config = dict(
    routed_scale=10.7,
    balance_bias=False,
    router_logit_norm=2.0,
    lr_router=0.000434,
    tie_embeddings=True,
    warmup_steps=200,
    schedule='cos',
    doc_mask=True,
    train_tokens=359400000,
)
Below are experts of layer 4 (counted from 0) of a mixture-of-experts language model. Rows are named router (the router's row for the expert), down (a neuron's output weights, with its number) and show model dimensions 96-191. Each number is 500 + 40 x the weight over its row's rms, rounded and kept within 0 to 999. Numbers have three digits each.
After each expert's rows: a language model's description of what the expert responds to. This comes from a sample of Wikipedia text that the model never trained on.

# expert 2
router:549543462535428520552445490494510506509535540491427533425463497501484508466517488525498510445441537581482505498483503471506494500523485522528554474459513465499536453511496457531519521481486450549494447539514477487553501469424462445530467490502551493434569557532455535517529475476535514476
down7:468542489529573453512518560487455490512533529531540483500479519470531461403430577496474486517491469493446501510488582462565557469430546454508483422550531553476530520526538515470507547438476489550563481558486431528546490470509533473490417441447534536496482525482483455574473518485511543475
down8:518522496602488483474525451540414508561434515540506520493514458539538467475477496521485479475438490542532448514508441439496446512489485500500509416566582444492497560434523499516490525530513530538457465451481418481558493520502502580472535463500545497521470530537557513494582498458538449581
down9:509441463478506561541519478455467494608570511526488440439465547534485527498498598571524525501482445458445461497485436479477491507464477571449483503517468459477616576542440492427502536475494551507459453501481539516455439514508513538521516440497498513496531491570545537482482547592481490508
down10:493488443555487496518530476393524447498466528524483480540496477568522456565484451521518531470560540485477511464501486523475484434590511550432473497505471449624472525488457448549480508423486547509529457560524453494448509497513490431471442472474556450511538536469476489494577492503459501447
down11:499515514533542601518481495597498558496429529519526430448528477564504453500493551497518518500500499531502555502432559522550590458489451446491478526496535523568401491599520475468508545485457509427483505488488519423501514503492525552532468437482519431451497473535530466519505458415525519455
down12:500516532484452497507536473551450472468512430485452434519458509453579399475542472520532509484501467477513497503479494468524500451512487460481529504462501461372518466441473426497573529479505436471493488417461471445476482552548467404493445470528472497559453528538412513469523527500483467509
down13:456458410477542529532503496480532464484546496526473537481453456453533499565422490544562520514449434532512580496457504531510421469448535495496470545524605473509427521560522509478444510587495507509483539486403441487544444556467557439507556516554441479495430522492459469481493555461532425587
It responds to: Connectives and joiners mid-phrase, such as and, or, the, hyphens inside compounds (COVID-19, belly-to-back), plus table row labels like preferred, Final.

# expert 28
router:567530543593576496536509527482526501528524460460474454508521456436481538411508464462437473537422518494476474532522502523493445512453505487518473453514496527504445477515480493521550544498484513541449463470509507532496548520504475515527427489509454467529536497434561519527537519525546485582
down7:503424477453556496503499450536483409538510604521483598486503497473457479560487549482511540513487548516547549482450481457493531516468513478592410453535531440517585496571481493501520496528510494497484486489491514430467534526508482510510508512494559474513480593509488446484471495503546548467
down8:504602484482560445512499444498538570518457461537466464454470454520454512500525430521470502496485502486532470541477461461492443524552465497540547523466492457496507518540537467465475494480514569528543574408560578545513547424492475515580506518476494493529552496472529464495409495576571501436
down9:450486432482445493487482501500478469477511497447461504495480545480584517535572446590529450485509497522512519516474523506480512469485521571419540512499489474546569587484537388436450514478529463478494472464516493439505499523464496560530525556462446527590433556535508551513500479501481471487
down10:555483521478492500506544492518487538508535456504525424559570422567498473581471481458520506389482492466553423518497469525470502474579513423429503472524551486547517536455563510476529458439530481498575508458454487505516449530511542483514430439559485511502516510481435511541458526479498512474
down11:535510563529550460481471413503602565447557544527478440511509547480471523520538453488538542502473538476571511419476423559489441535508515428431468503504512510495495566431565472497505492497519508510491444497478469518553507438522518496550495440479427521525433454517464527500444534503414507514
down12:485502467483505577520550573514468539487578492526475544491535502475484460481539584435551554555524445472503547483477470530511505478479565448493439501521455454482493531425440427485564502465570534496415498450485503524461534506495461528506494472505452501505454495553508555497528490519575501559
down13:429520524426516436410481523466481544467495512506544501516547554559564523468507479483480499536520564449419559497401587536549507473509598476499560526523486464576450523462562487479487514468471512456444523548446532496499541518457477518487552459525533505550497499464533553512484585525491520425
It responds to: Word-final suffix pieces of nouns, chemical and taxonomic names, such as -ion, -ity, -ium, -ilia, -aine, -is.

# expert 45
router:498465508509521452525516571554507467482499521407476466451460446502559520489538519466527522582460434525609505494552449488437489524511454569512526478520454497564612471516449498503512495536451519398503548552514493537496564536430475469544531488520462468458553573413460452492467525530511494471
down0:506433462500521547548456465495471481486440538447490578446552473505500513517558485497535543458506498533547554482625515505437497512503507501482540474424519560436509536515525515490466474484546450552482544497437489567505497458513530478524416471481503478576462547441554449461512573554495529512
down1:403448509499478567555419514534561494498504457475497516509498558436459512486507524491486443522548518454509517494495499463492536465517521400522503496533516453449448550592546545485634536482435523512456475518477465470536538513475509459538478531533527474501517487465526499449536497453436520463
down2:523430449458509386480427512556601563457534510509501585448433476474455569535549473492610496520541517533523516440502458485435542533473478488411501527498495458570543438443482472505482549530559537500521490468498505490511471432510529464529518469436520475478548497554517484480498532537476473536
down3:508542563500515499487576585511633512544539480539453512570509497519551489506507519468530451438569506535470457521509467504492470478497552424527517509445460550499487513475514494407480474445464468561550482574503593554498487551413534502489545533520465468480577497503481506536513423493462551550
down4:495512505528507506527494461502510506477619419479557546479522575499511497518472505570503515492507515562460460474512510528503481466543598496534455492454488478477526444490409566517474594463546455540497516464481526547495466461530495482578504485503478510567503473473536491514555414577540536573
down5:462462509508486521489468554466448513428567554546507574501490491524477512512543510501508513524495560492521533441550484502429470580500542566463483519475515523520519465494449504551503522526555445476549497495505444451491453521453435521524536442512479452548433448507458517557485498492542555518
down6:557458461529522548530495501438505580455561510518526469468474500434527432523493499516486520552521530486511451456429510549486480489525459501589491525504477419538550494493513468481509479479457531494567495437504545489543498428442512458552576492469564508488515477468514518521490490491474451485
It responds to: Semicolons, dashes and "and" separating list items, such as studio locations in album infoboxes, credit lists (name – role), and table rows.

# expert 29
router:514575526423475489456548520513519507459484523513477496495473472453523533579512512468546525519550461454500577512499502575469447547512522499462539463558483461523589570469495539464415498477456589514542501471507483543525452541514471443527416440560528506468551474531497463449442598551550444507
down0:546551471487510508511462483537530494491553473546498561490509505466467489519486527533444495470466549515549536460488487514487572483540438436498437482537528484485437500504473464483499492530525593460483493475471519509468552455481504484465555520475503519476522481474514491498514482443516546380
down1:473502505543530512486485552499456423494454506459542530434533479453497517450482558523577536484514480427521558533523484510516497500515549543565463495517551481424534548496518514482503538511549463521539563543474579490469559471526475520519457447524579521437587604472485538416489519538455618531
down2:530545564482512575537561510461455506439484506482539455499470543459420478467493435467451562465569492554474476506453526509499512441522557488493422515515551526533545503544466486526535516453443504493522477499534484500447557572467479431525510498508474387451431537482569471502476569490528576525
down3:510559466493542518534527481496529467487516503456511502421540444434541543451528501525490554562533480549535587524529507501493481485492514524439560532464529523534484527517537442500490508552493481514517498494553479503482496454479455485514426444545505464457510446505540447453404545528425484570
down4:547526426502434476545476487509529525410526476462506515441466524472456498516521482485537476532512491490499490576520517430539581529429522497572455525484469572414473422484528445472473419580529507477440459536478590534531503488521557499491497476494474520482521522515498500435519468523482460475
down5:487422535488495565474512514581485487461520597482454500511456475452511424470492522488443521447510464531463500464579457486549493589459515465483439519533480479527512505462513472561492486473511488533469577502559443509502521555505592535513463476555529428502463457526493524481517511551531455501
down6:487474419600466521493519472498436509510506517537471479463532519523511484509437446475452485472509504481448511490517549475426464491473420473537509483523502497513557494485578569466469514621495475388531494463495461542441462511418516482538512459477487571502541512481439494546451438463490525513
It responds to: Hyphens opening list lines in infoboxes and bulleted lists, such as "- Born", "- Class", plus hyphens in scores and table separator rows.

# expert 26
router:535490545409440534419474489516514448471446550433535517469490537468485513505515575473526467535567514510422521491508479571490481518506491449492459532409538495503463531547513586472429412464506538506512519509514552525495511498558513493523526485506499586509471468502558428435464458533452487452
down0:435533478571497502507542491485490474454529545524512497529472482492528490563472521554532528540577514460520464464507531630535433456448470518522508523470512459499510519545593542526467485514580554546507516455515494511532510376494482496533504482532539504471485526447526427473524513477478529459
down1:480504472526498516500560541463453511474468490492557483516494444479518440583507474543546567440512443473480490545484521453503574427549497499533517584543498491480482559485508514536466512500500442512444461521475431523515486506522527584469546522477441445483470588507544483487538508528489519549
down2:517482469571552488543480486443506536482562470585462526474527486483528465492496452480526514555538486503482402517467502518536520481470501432508501559546554481419477505511518519502520516489540528541475571453494503510504494541464544496462527534523526482427598478480499398572473475514518500453
down3:443488460431522481451480548486511435440501455563486476496473498469574496496475585513539487537523507521523519492479511488522540458453489520438521607444482569519471526534500489481529485474463542522546507533482458493472408451473536537533535551501512446481461541487539523453509465451587445524
down4:586533590548499411402555510475494391487476493458492542451485533528512481549543503512573535478484503408582482481513440505521507477517478483468481470489549511542515537530562473539615451454486473482507495548490508550474522482466484514512510421469507513536521482489476413445482511479489490539
down5:488490511524482500486457457459441539475499493458505543526475455549516456450523522532487484446514504527482513483591546450487525482530509446485435532515495468501458578547488458471479516416448577477465474481473482522406466546529519524521539541520503430484498435516516533525530471539504420502
down6:603523590518548526509555443507578580501542480521469437494543488478496480473480469473470514494512498536524543518518527441475451523495522473439451498508536456509507553467494542503497508484450469576485523456499514459507609460483541523565482432466536460439510410565500458470429520389472545553
It responds to: Line-break tokens, especially blank lines before section headings, lists or tables in wiki-formatted articles.

# expert 43
router:541553451578484486515510555554505484531537507523391504456476470512501502437487429449477489516426414569488534504505516457437485554477418521525541534513464496514474393535514458592514536499484467459534419534472457474541566497402476508573433522505432404445544481502462583521546520470530478543
down0:495474545553456550550573497545564470538481496488426501450587535488422499485462449509516498575472527519509515560456432474526545476547483557507549437496478475475434465517511526514490463545532527506473483552545443445514533504408509488555531513556465482503574514504458447504485512408515468500
down1:504516513438471474518468500368553516509507561539571460455478455569549471495490470497458553489527463470560464519514526512465516423528411493474500436447570471522545488581552519490509502481494526608503495456536543471465497539496531522502521527523465479515479516494529510466466505474537526496
down2:425483468495508537528473524448476550474579532501471488554470581488437562461509458548524469453442445443532473503488509484514601501528563495510546477494494451497447463471439490513507497494471486488521557517497457495525532515497478482467557550467420529542498483444452530509514466435501488575
down3:440548465491482537455477559460546494542530485503485452488453605528546532507508480485412515455476544519494517464523550546516489452433484485554531437507582416556472460533516478482458528438480497523488578469493480475500443441488468444498483495518528511516484526492460440546529474463539543481
down4:549516541520498492523451419529503491435540456541516562421513537512550456516425550515449481515502503466533521547496490529409478499453469565465446436465541538592574544537483520491519485502539554460496489515488521499564474493530485530539555500518491527473488511512441482507499490479480442454
down5:497507587456444483519522485481478493493485469503455493515508402452512579565496512504493481490411480490464520527435496483504464536532469501524454474527499519502484495519487473485561447390443532540436468500436494481487457519485498439457501485513541498481430483521446484582522549469452480542
down6:458494446588429527539416465564514467589420458443502472514471494532496354434471505562474500516430433538543494484504561453502481503565481483519478497526528456495540518496542544478526509532501461501531466539496570518502516551465482508501465475495448500488598536560504492489484529485507502538
It responds to: Word-final pieces of Slavic, Turkic, Finnish and other foreign names and places, such as -sky, -ov, -ów, -ä, -ija, -y.

# expert 46
router:509462483442469509500456561527533482460495499493577462510531474497455542509561502481512507558539571472458509477494504525525478523512487467544553448574515469496534528503483444497522554487514509476530561557513513528531553423537506491418574450501446563509528463472555486404436492459454504491
down0:577546437379460504437523483512590452443550523505430524520490462468484478506492508605471522530533505539508517468463494524471440460522435469486523433482540445508442564526519475531440502497512502505576470479521493414534495532454521489531517471527451504613540463458519513485509494452534497499
down1:495521483497539544510510484483448481532487498531594474614494507519475513408469507521465496459503574497590451546490552490429503526500496500440502491532497525472520504492540490436496586579508490481508536524452462416532520417471574430467509574473457395489556465533438472513558517585474527512
down2:469543458513496551471554476440478497548444528455484513490485517448515487490524555542507501483421592532455439530424482526474496545494456493481479512424468512480429494507484516581491491431499497507458523461484458424524510556477502548511536573502489502378439527484478543540471532501487455495
down3:458571446515518471489493503489454448510525488494539486504561526436531512450505473448492454501514463519490522526552475538449448513486535515524468467418477490463513550569461495540546538515524477523564487493529540508526452565491506501501518449520616495471457524491467535517452442502500441449
down4:549503496496523477548477479397501529492518509597576497502501492488461533490526478461556529499529570467458511565442453456524500515547528513479461525480595507485520493500583551450570498421557550490584531521510511494537435522502472510483473550592480489498575512532469586550423485546423599507
down5:508533506540482546440588543514544511537538539515519409448505419485510548471526593534551571429460521508487506546485541482502479568489495522516456544500535515503444524552527540396543488526458521476432506422446540461493449490467498544471528424470464491422514503522541536524429474463474474547
down6:485459492445509512538506508532471602445525561530560475466541512473482443490506490479492548484490524506501530496509489533514506456482478544529471552593487454554542552535504446448489495462479542522480459513541436466506404513531379415509553496556478542553481536479514489498541423501500494437
It responds to: Newline tokens, especially ending table rows after a pipe and ending list items or paragraphs.

# expert 10
router:509478416388575605499523536491541481505546531502552537516490529542474495457512535532465514469443551467500376551455462498486552521519549491468509519461470497533462552524444477487413501530497480485569448516488544493555416567570516487502438502495452456469554479571467539534530507448465487514
down0:476498411482466402446446514502513497577551480430476502452442395492446530473531470468439536511489448464563527461526508467492497478543534527374483456577464448418465462434496505473468499496530540545483413489474574478466533474478520495555596494539492546475470526420439503523512548485442491473
down1:521482484552466543494520444466529532560440462487429422500455497488522541615509493460569554477502460511494494498547513518439401440500500447509525480491489553471475533532546572553465548490481509443496538553508505514511490497435500517516515499513510483528516481502523450493533505467530488501
down2:530523473492519498452562516435405541495497425485510486441546509535506547546450538501478483531457493482503530505500523497504546518519524528453480497504497515476379515449581457489530475410565465547492457499476477526547470449433515490503436478512518577399486463449487561450511505556507427449
down3:524451514580513470472371487508503510550409532482516508478493475544456473573480474438548477505543513537478509451563494480551562520555539529512447431540529442534434557504480495496546455523497441554423563555534473465464525456480540545553508589513544526550475485495448446552577471556529525496
down4:481516451463485497507559543456527533517540462403442456487376589486529511498505480546521587512456424551558485495468522465498440489498509475462499502419503549504529425528530552480507497484523483476477476469483511517560533472434381538466500510499499535432430447509454480507505476537486411519
down5:464491473397469568464481488521583601571441517494403447508467443422542518479421535559458495542503541548508507509605439442558530543511481524467468472552531451452509448477482580514526432523537546476488470493444481487469504472484413430540477595440521508562498445488539536575522511494496463468
down6:497530501572513429529472466480424523397445534512503518448527526478463465427489546509578495498530504492502477473567565481458473422557399523538494431585493549507460511536511579493529506468500454551445591467538503511459489563470484479468533444481520524498517493506473498510472503502469457448
It responds to: Possessive markers and pronouns before a noun, such as 's after names, his, its, their, her, often in biographies.

# expert 5
router:532519424448547454486445443500542500530547485423488446484521511441543525503503515531460514444451480514466490515519542548549561528508492510377463477560550458471542539504481485512560523525449575513484556538482505491476488512565492486465452500477449586512574453595527486485505448479507565538
down0:473544491486516614459563578502505546476532567466545425532504523484483550510512486479527500503491486536541515476523507510537462448509454567516500506527523442498536491536386514502471434515510613504540545564515485539507541404546523483445544524513419406443519526533591479503495484502478419480
down1:538457494423512487476492571528488562494530477544451447485456559515429517464478610450495493506540510485503532462539474582499478538479529547492498546524565468507529494467438464556509519520505486528398590521493529445476497461559505508499459512452560484493503499553508478484449527435438486503
down2:539459558484515523533585521384522471484424474431436598501470485521499479559455535482528492529525449426476510474498568563512484579491533467460553587495545508473485507489498476427515510526532462526511488443515539475460573502498501458466507457498442488556475473507477502521526518475543549477
down3:490433467516464492478504492504522471453513493533506512505520480511534520521541505406504530499514493560535484445589489485444439577505509555515498624523452525522584498505540458475503456496507514509463501499516456498504530616494534527522548494506445546487498489503518463536512562553484608474
down4:526427532489565456420522510438561494507479487543458510469538447463514461453505444452532417488618384473450464508502408429576531499473537487446534506507497478538514521585542518485610505478452552480505554393495506443566518433487497486615566509484444512524534493492473495514545533538463523528
down5:507480514498472507451456496576502483465504471470533505478484557513532489492561520502474576480458516521528396522564491490495467567472439586508531572576467583543449429460511516537538512434478563499494452486535543467471525502512467488453535499487522484432461469520428510461504553513543532540
down6:418517503380511544521503501535463498501471505487538479539559463545517446481447507449494505483428469551531456488426541548552465516471467452532510478504460504495405530510430586554487494531523524508547528507492442489458515489443448553461520483511506494518416509508516483474510452429552460521
It responds to: Copulas, participles and "of" inside predicates, before "as" or an object, such as "is named", "such as", "well", "including", "leader of".

# expert 40
router:494524431450454447498461436475420463562459567591563532510429501453502523521490575475436505484547460560562564532491489442485479486541571515487499536515442530554570421515481459459507475599482439504519473497531482490505553519483461496541511473591504482438532510540420507463447448461542423530
down0:537538528463505505529476495558582465443504518485522496460513443472536587458444444421521483529511451417562514431518470533463466500529495534539501505474489489559505542501465513496485457465483599550456526481541468452474487438549524483529558442507589495531519513474538512565494525495475545485
down1:494527559500511459487447429579483522534487534493490576543512493530527495497459469514470454539485554516441467506547486502500486482494592557539469491540440412622581474479451514482441445510481510488511457554499472463472464449495505479539570551539523452454419440487479503484514448587511536531
down2:547527424523458540532486528456490517462428525546476480390490513491491450536520521477498517584466494467540556504470458539420470500526421472457472533495489467481532506492565474531453497482445547518478457495533534460552507557475564506505435431519470539544449570490475495418525593548444484434
down3:460473532579505525502457484548470551538542511501517540467483441517449569481411524456511525469491497567575559424522510440467504508454482494465448552579533536471542489492427529455505524511527491531464514525576479565447465546461503516473490522543484517523440405493530477500543455454529554502
down4:606518442517503501507500481589498466484483486513465500556501493451426525493551497512514554508504550493508475454545482491530506513478468546587540462506503507479478501481634560493481484496487521542480532504442447509515541452500513431559554507488521483461526491494455456495478516483564466483
down5:461495504564542486453466519425424425446492411495403468514518524491519494448533481543472531473538444524529521488459508554511464464477494515559499533461555554550514534520420489538522504477535447462495436518450473542508578502492522491551509482467504462493514518526513513493507530487505455428
down6:558506503448558491480431480466497484425480469493505557540454525573400526523512574480516496526441582558553488541529517538478528510519476489511505521498415472540443495528550560471505503542527506523490535514561542525486448458547488518564442527503542470492549477568470519477452480509546530511
It responds to: Colons and labels in infobox-style fields such as Time zone:, Section:, Density:, Scientific classification, and times like 2:59.

# expert 22
router:474497453554505518478605532516426505522516519463497476560453624525488516471480546512498485511447489440514541520478518502467507486522491534585530426439536469545468504490504507504512521533498508463500425508527503541488485502594449459561569528437578484453541539548491550538481544479526439485
down0:516476439496486498506565496431527493520454470439498492504478539465540447519486444441476490499500507544562549487490554463489449568491546473472441489504542458506499551488462440501541548449487521513514533475489461484525534483486487531540390585518594488598470496449516478481522482522463528472
down1:477538486458528546486472527496541491540468531530525457485502488499479468457478497542514510447528454551522528498514503534495485497565589491563479558455463445575501495487515534431556481454485456436457553375440422529457537616552554436513538601504444462510522545506471535486533472507494554492
down2:556544584520438451454483515498519496523495524512532474438479501473440477504532574481446512500512469465538529475508499535564457545469455530478528518521524567418528463481406505535574532584515491547489496489501462553470493448493444446535422465539554433457531514506556538434546524483470517433
down3:489451526560531470517603588522454534496485484526548465471451475508496520478566472444506569464445482469548480511526515482545542530562486521489462512520450559450483460383450485533550460457462485488508532483488499424513523451416523496576512497547481517468464477468460456470498423474526523498
down4:503436432461535417452484515482445497497441544542492530466509487539421602437463505418512485540440507517530478541497456543431598503475514570475478504421459455541489477488503530547478508447466545474545476488424448468471471522474625478520521443551503513519447598521538516461511462436486536488
down5:607460544542449548607472503488391518553560502468498560494490498492495538516515468460527479487468492554515470526522505444499491543549503474556555535531491470484497463478490494544542413472431556509452460526493509468564394466503485424578508510446524414522482498485456511461476485462456484496
down6:483547483562516503465462459534555516476444507428467394571514480543484514483484504472522497564471498463492584481506493509567510503492443455485552461506423491559522514496536485475531504598548491526568532508520493517475452543442464461568447465543585444456543478452498478603576602427498541490
It responds to: Word pieces inside foreign or unusual names and abbreviations, often accented letters after a capital, such as Térence, Tlowa, Tê, &.

# expert 19
router:493394529558444434468481396486516492533541472527478514491494428530469536523473484443489509487531457477559405476542583491477536496529577516447543448514499479472466517466507496469548504436501491523451564504524479511513553410561482511518523473501467471500589504506522464522513490529548487493
down0:493528495540495541532503464449526540496487544522490537570497397515451457479509442494567557521491480499489521447559497496647469572517543475507552492526410571509509478465467503551494484510455466512442575593538421490505489540476542462426518563470470527440495471500505534500516460486474497519
down1:503549471587453549456512471466466420510470490497414579515518538493521529528514550488581547464484426527483396471501483531512507459492500501486461528450500510593422519468485465431494499466474546500448499565468512510428540529443467467523544548532484446441501563513489456522505423538519446519
down2:386506593519452541499507481511539552486477494483513490525488549550535554574472512437471539508503506479469533404544500526505472504541526463487504436501515511559537495580490509427574502463479423371425459563499518545462474444456510409555482464484459507446495499469478506492548471462463433503
down3:484488537485492452478462522434515505438522472443519500522437397502517490447490410506441503583442464499443588548552497462540464457493528466437527512452542503442490483461462449522529489500508518477456451404495504526530476476509472442530478446425492549424542526545500468539484545603479545484
down4:501500548501504551536550487470506488523495489431463512512476488516520496548460496432554512444529562493457552552477557472534454572525435480523484411537493413468536455489390507524524498537514538490535517528459517544395500485523507486495460491505517524501514550494486496589491565528510605554
down5:535498457446528559463445492444417491437436521471535517476494548484487491520478502521566494493495575535419547443475519481515525474561591443505514425510455478546476534527479463530517493506472451569486467493476458463448517529538531495554531486465435435475523467483535466468451470524488458530
down6:438501530498499480551502505517533499540536524522524469516472471527526482504509568513525458398599474415491520519458443530464503434491561539561501536466496484549451564509436513498469454509515470461482470430478495464495477532459445519503468505422455569558409541540596466496487478577602499501
It responds to: Percent signs and demographic nouns in census and statistics text, such as population density, total, average, households, number, income, Males.

# expert 39
router:551495518528502529516473526462482464440476461549482484474597500572462478456508497541477543435514535467492448510490494461589535499530582519485509553449525420472514582491490484447495535471470521589531518509489491479482482482523553505504504510450476473527482521545520475530538486474524566514
down0:443483550530468426482580520598500518557498484537548521530482528501447500448578514587511469474550472595394546469534452496467481495461446442476480465480442510513479486505510480529454450528492524498494553529400540501522509503532442435455493546499530511494515511505535496547463533472533491508
down1:457504444493554468539505463482495568502455619464518434503547452497562519509433475546394496566470511434460509552529497441464463455490467478556520442531488490427509448489495499524478490535527492500504556496533475482424563454441521510548493594521573519501525449523489531512474551525505467475
down2:521518529539591517496447484452492534447517426463489537518487547540616556520539557445479493497445544525467566528502505527526503485415592448518481477512528453521508540465465484512486472460506541497496405484444535501495519531495472468536481460468507555415454516488457548512447558577452511549
down3:417562480510556529518503546528487486512468474483491519484506482529441498526478582548510474531513487459548493542513537491457540456477486474570558475483583556478544554507529574442496513482420480531526548535569518560450474469474538430505406543605542414390507612583515510521493427508496537504
down4:491567459429485453507453528508445485504477493493517514500470497491469508467583471459448514587438413551471495479519548505479525502438521491534522459567516533510413470514505467440527562483547526486482614561473455568495506573518532425511477536445568545554566517468507526465520526483520524512
down5:519501563464582484513452506517458513509480511519481539508471525486439449552491551451516537435483455467488458551473471495576524586548524552570534495495591501483525531511521517489554520494537490540459490531507467524565551486486554528564508449572547508507515509487542564479504468558502601527
down6:505492507458495527494466517481434518521494526560564540515524520408505444470447545594452474470512548484541579497517576461558520491473384506478567548532486516513454524505405495522520449543511507482525496500479419488562539477506512527546478507528510520487458541590457541567507476500490526483
It responds to: Quantity words and pronominal determiners after prepositions, such as those, some, each, both, several, two, all.

# expert 32
router:510532553557520479489612476538504499489557501494442529487551510523543526440436585505492447493450537400517495532449521477419467498501548459553534444482535495505531410504493521471552509525490464519548446514549483514520483486514446441507485480499553565503563565510451574576504546533521478437
down0:492506515506504537511487521511554528495512505422477531482471500475467550487515466522509490479511477540483415501524513511499520550526489485581546474528481460539451445506483528453500517488573485529485451391547499543547577469496488483469494555528547464510517480448462499553582504441514470507
down1:546525535543442492483557562427502462500490486498488595448544528520501522524502567540511486490449431474489499462492529484524472530464434586481494532534547457497465514494565493493599550468532479590477466530497459535517545510536521440487484465492535460485541514563492515520505495453479421489
down2:520477490447559459446389453477467487536519525491509472500524459537489576496521544504511441488537492480495517500542477548532522448518545498436515492496484472471450503506593432403546551474496571555587495538489571453538455509467485495535579505589536459502530507558514501438459469429533546484
down3:503521483520481515509518529542495516505467494506526448539543513419526546506514503503501535443459517487482535488510597443506490505557477430481496469459491556515450514543493504423534422444489515553439448479500507528559536453556523460515501531512516478474555411396443460516513516508417433530
down4:576566519528485460502524540559458551522506533509463477509508489500461454574503524497468543534483500487423499471516482524547506445451466535583425473479495463538475460475586540467477551545523456539478500640511503492527550400500515510511479511503534507467531456532455528516517472487577465515
down5:497614513482549518530534526530576542555511537508516540524526479516459470495524512486522477541385463495440519556500494546510464463587522525449548544504472498385473563459510508454500535540522514525429525496527509455530506486555557456526461396494523535493484532514495440480566511506473507549
down6:535480500556507481476516577468458524520438608464494529542473501522475442520489582529417491505474491462537496486508496457498480473554506581476543519458525455537436512418439525497492564541518486510473456561463456526506483574492523514517518532527492536479516448563459570429541454429558489488
It responds to: Consonant clusters and short pieces at word starts or after hyphens, and ordinal suffixes, such as per, ch, th, st, nd.

# expert 13
router:524493543536460505597484569544453502520538526490425543476450520488492524448493424519514509456392450589481533502481484496455512519505428499529539532495473459524421488532526445640517536555492484417527444513518472525495482494449455484553487583513564441452538513528436521509526549478522423505
down7:505457455476485590492535478548507499541567482497516461524499591499445529541458425563505510526542534486505455517514477493505522492485534519512572454524429502520465482513511524537486539429468548493455418553506560441505470442491496518435521534533420497519578508437538565476483507578553504481
down8:469444534520517492457539461457506503472549458513469511537489498475505523486528586497445552470500436470491548435452483520481548466432466478522431507466491480504522463505520560458470492548516459496572511532515501559435507513479577527543559470476601530549570520546569431533517455494456594511
down9:531554518467482515528511448513488524440451509444462627478457504529495539493492485485418479536530444474518502446533559430575522519498513582510526521503485478385475480482585446520478513492485457408470546569468481535517518487441451414495480473518526406489517554514464484474517523544538472522
down10:506489535480554473484490502515512561542567542455495479567528502468439550569472527533518585501529532438469586534551524467513498478445464530521490503535511510424444514468591495492501558535480571406459505509519540521524572508479438465441556451436526482447521432482490565494468512473530480505
down11:552482515532445503530520516549473499549443445460428450506452498475466468471523530481470495540544461576548571448508502594493496514506504563482532480438559486483436494469562534510551524518492388552523426597429512496519531486482571502490537485528505485496555534472469443468482549498516460514
down12:477566498566507447517492520482519480509528481528558531528555483513440443450492504583509549527516550471505536456577527497493445514504441472535521495475444519490458499487410494435554483466485546446485493505532459574437466516466488498474456566550476437510544470572546553554563466519507549477
down13:422539563525560466523466492489458477491576516416520482496490518516489499574547583410482458517456496538503529450441511488465596553495478533486462533505506523472513492487516491530567569444510511498464459560466472554505448505439599498506495501446526466437477503503498521530549465501518516524
It responds to: Surnames and their word-piece endings in Spanish, Portuguese, Italian and similar names, often in lists or tables, such as Silva, Aguirre, Manuel, Perez.

# expert 25
router:529543578481463513503409501532515480522500477591485524506554457489499519483478537585490498533494492551510520532504485489444564498514534521515524596564475556515542502482439511466547508517405525481540474558503539509502548498465540499518481567505549542449464518442388459439469415414464516534
down0:601401538468476484504490558555473528467482517486486460493495515488478453494523460483496487476557479533543432504473519508522535529523486480539481511497456456563519455553471508522463519511489490548491425471464542591514449412479435467612430513507499472537436552576547414542527497491469509523
down1:465480507540493488534526533547518537500505577500514473524502464510428501507500497495537466574505426499437537473450536559573512538544523531480561607470411550556517520414466519557428464477485465522565501533521474524505473510455530513468404557443536564511422529511529452513539492481500475508
down2:426574574451428429519568511529497516530537516502521522530468505465535390428482548465563489507397474586499451464576534494511425531500525514506580384460504496460471467528506483514487482543450531496546536455484420561515448516473511504548518488550474513430479479494490574431477543510556507515
down3:544555475506493446452425420493570476489493499571470409502491544472494437542482463441416494492525584473402518511445486500569583526457491472475522573470530577509561519524485520461455534485522504507529434500440454511460599486516502485495512503530545540521440610504476484484508507450467453544
down4:517412505479599470466486512451541469527477503487505488498478494566515511558502514468522544404501516572447447525535446440553557450546486594454474455502598518482499513473544541584482479495440519477515453467546488501414500475498520407446559500520472447476393519487445509503480476484509533488
down5:569443500510398467459486493571527500501524478492516421509473490447539444423468447628529578496476511480484508478539462519474423475479486537605505490548491430483545456467414548511459506443519470516474484527530434526450499498534532449513527544516482445549465550481557500516453409497405522494
down6:513537479478463511520473489424475573573481478546457461480511511456526451470537347434508544575419449503491513476478485521504528410546425563506431487416554507408560540510544489502504483496472550503506480491534487528527535524475480525483538563457522467446509555569546544537510527532529479464
It responds to: Colons after infobox field names, especially Coordinates:, and the digits, degree and minute marks inside coordinates, plus line breaks between fields.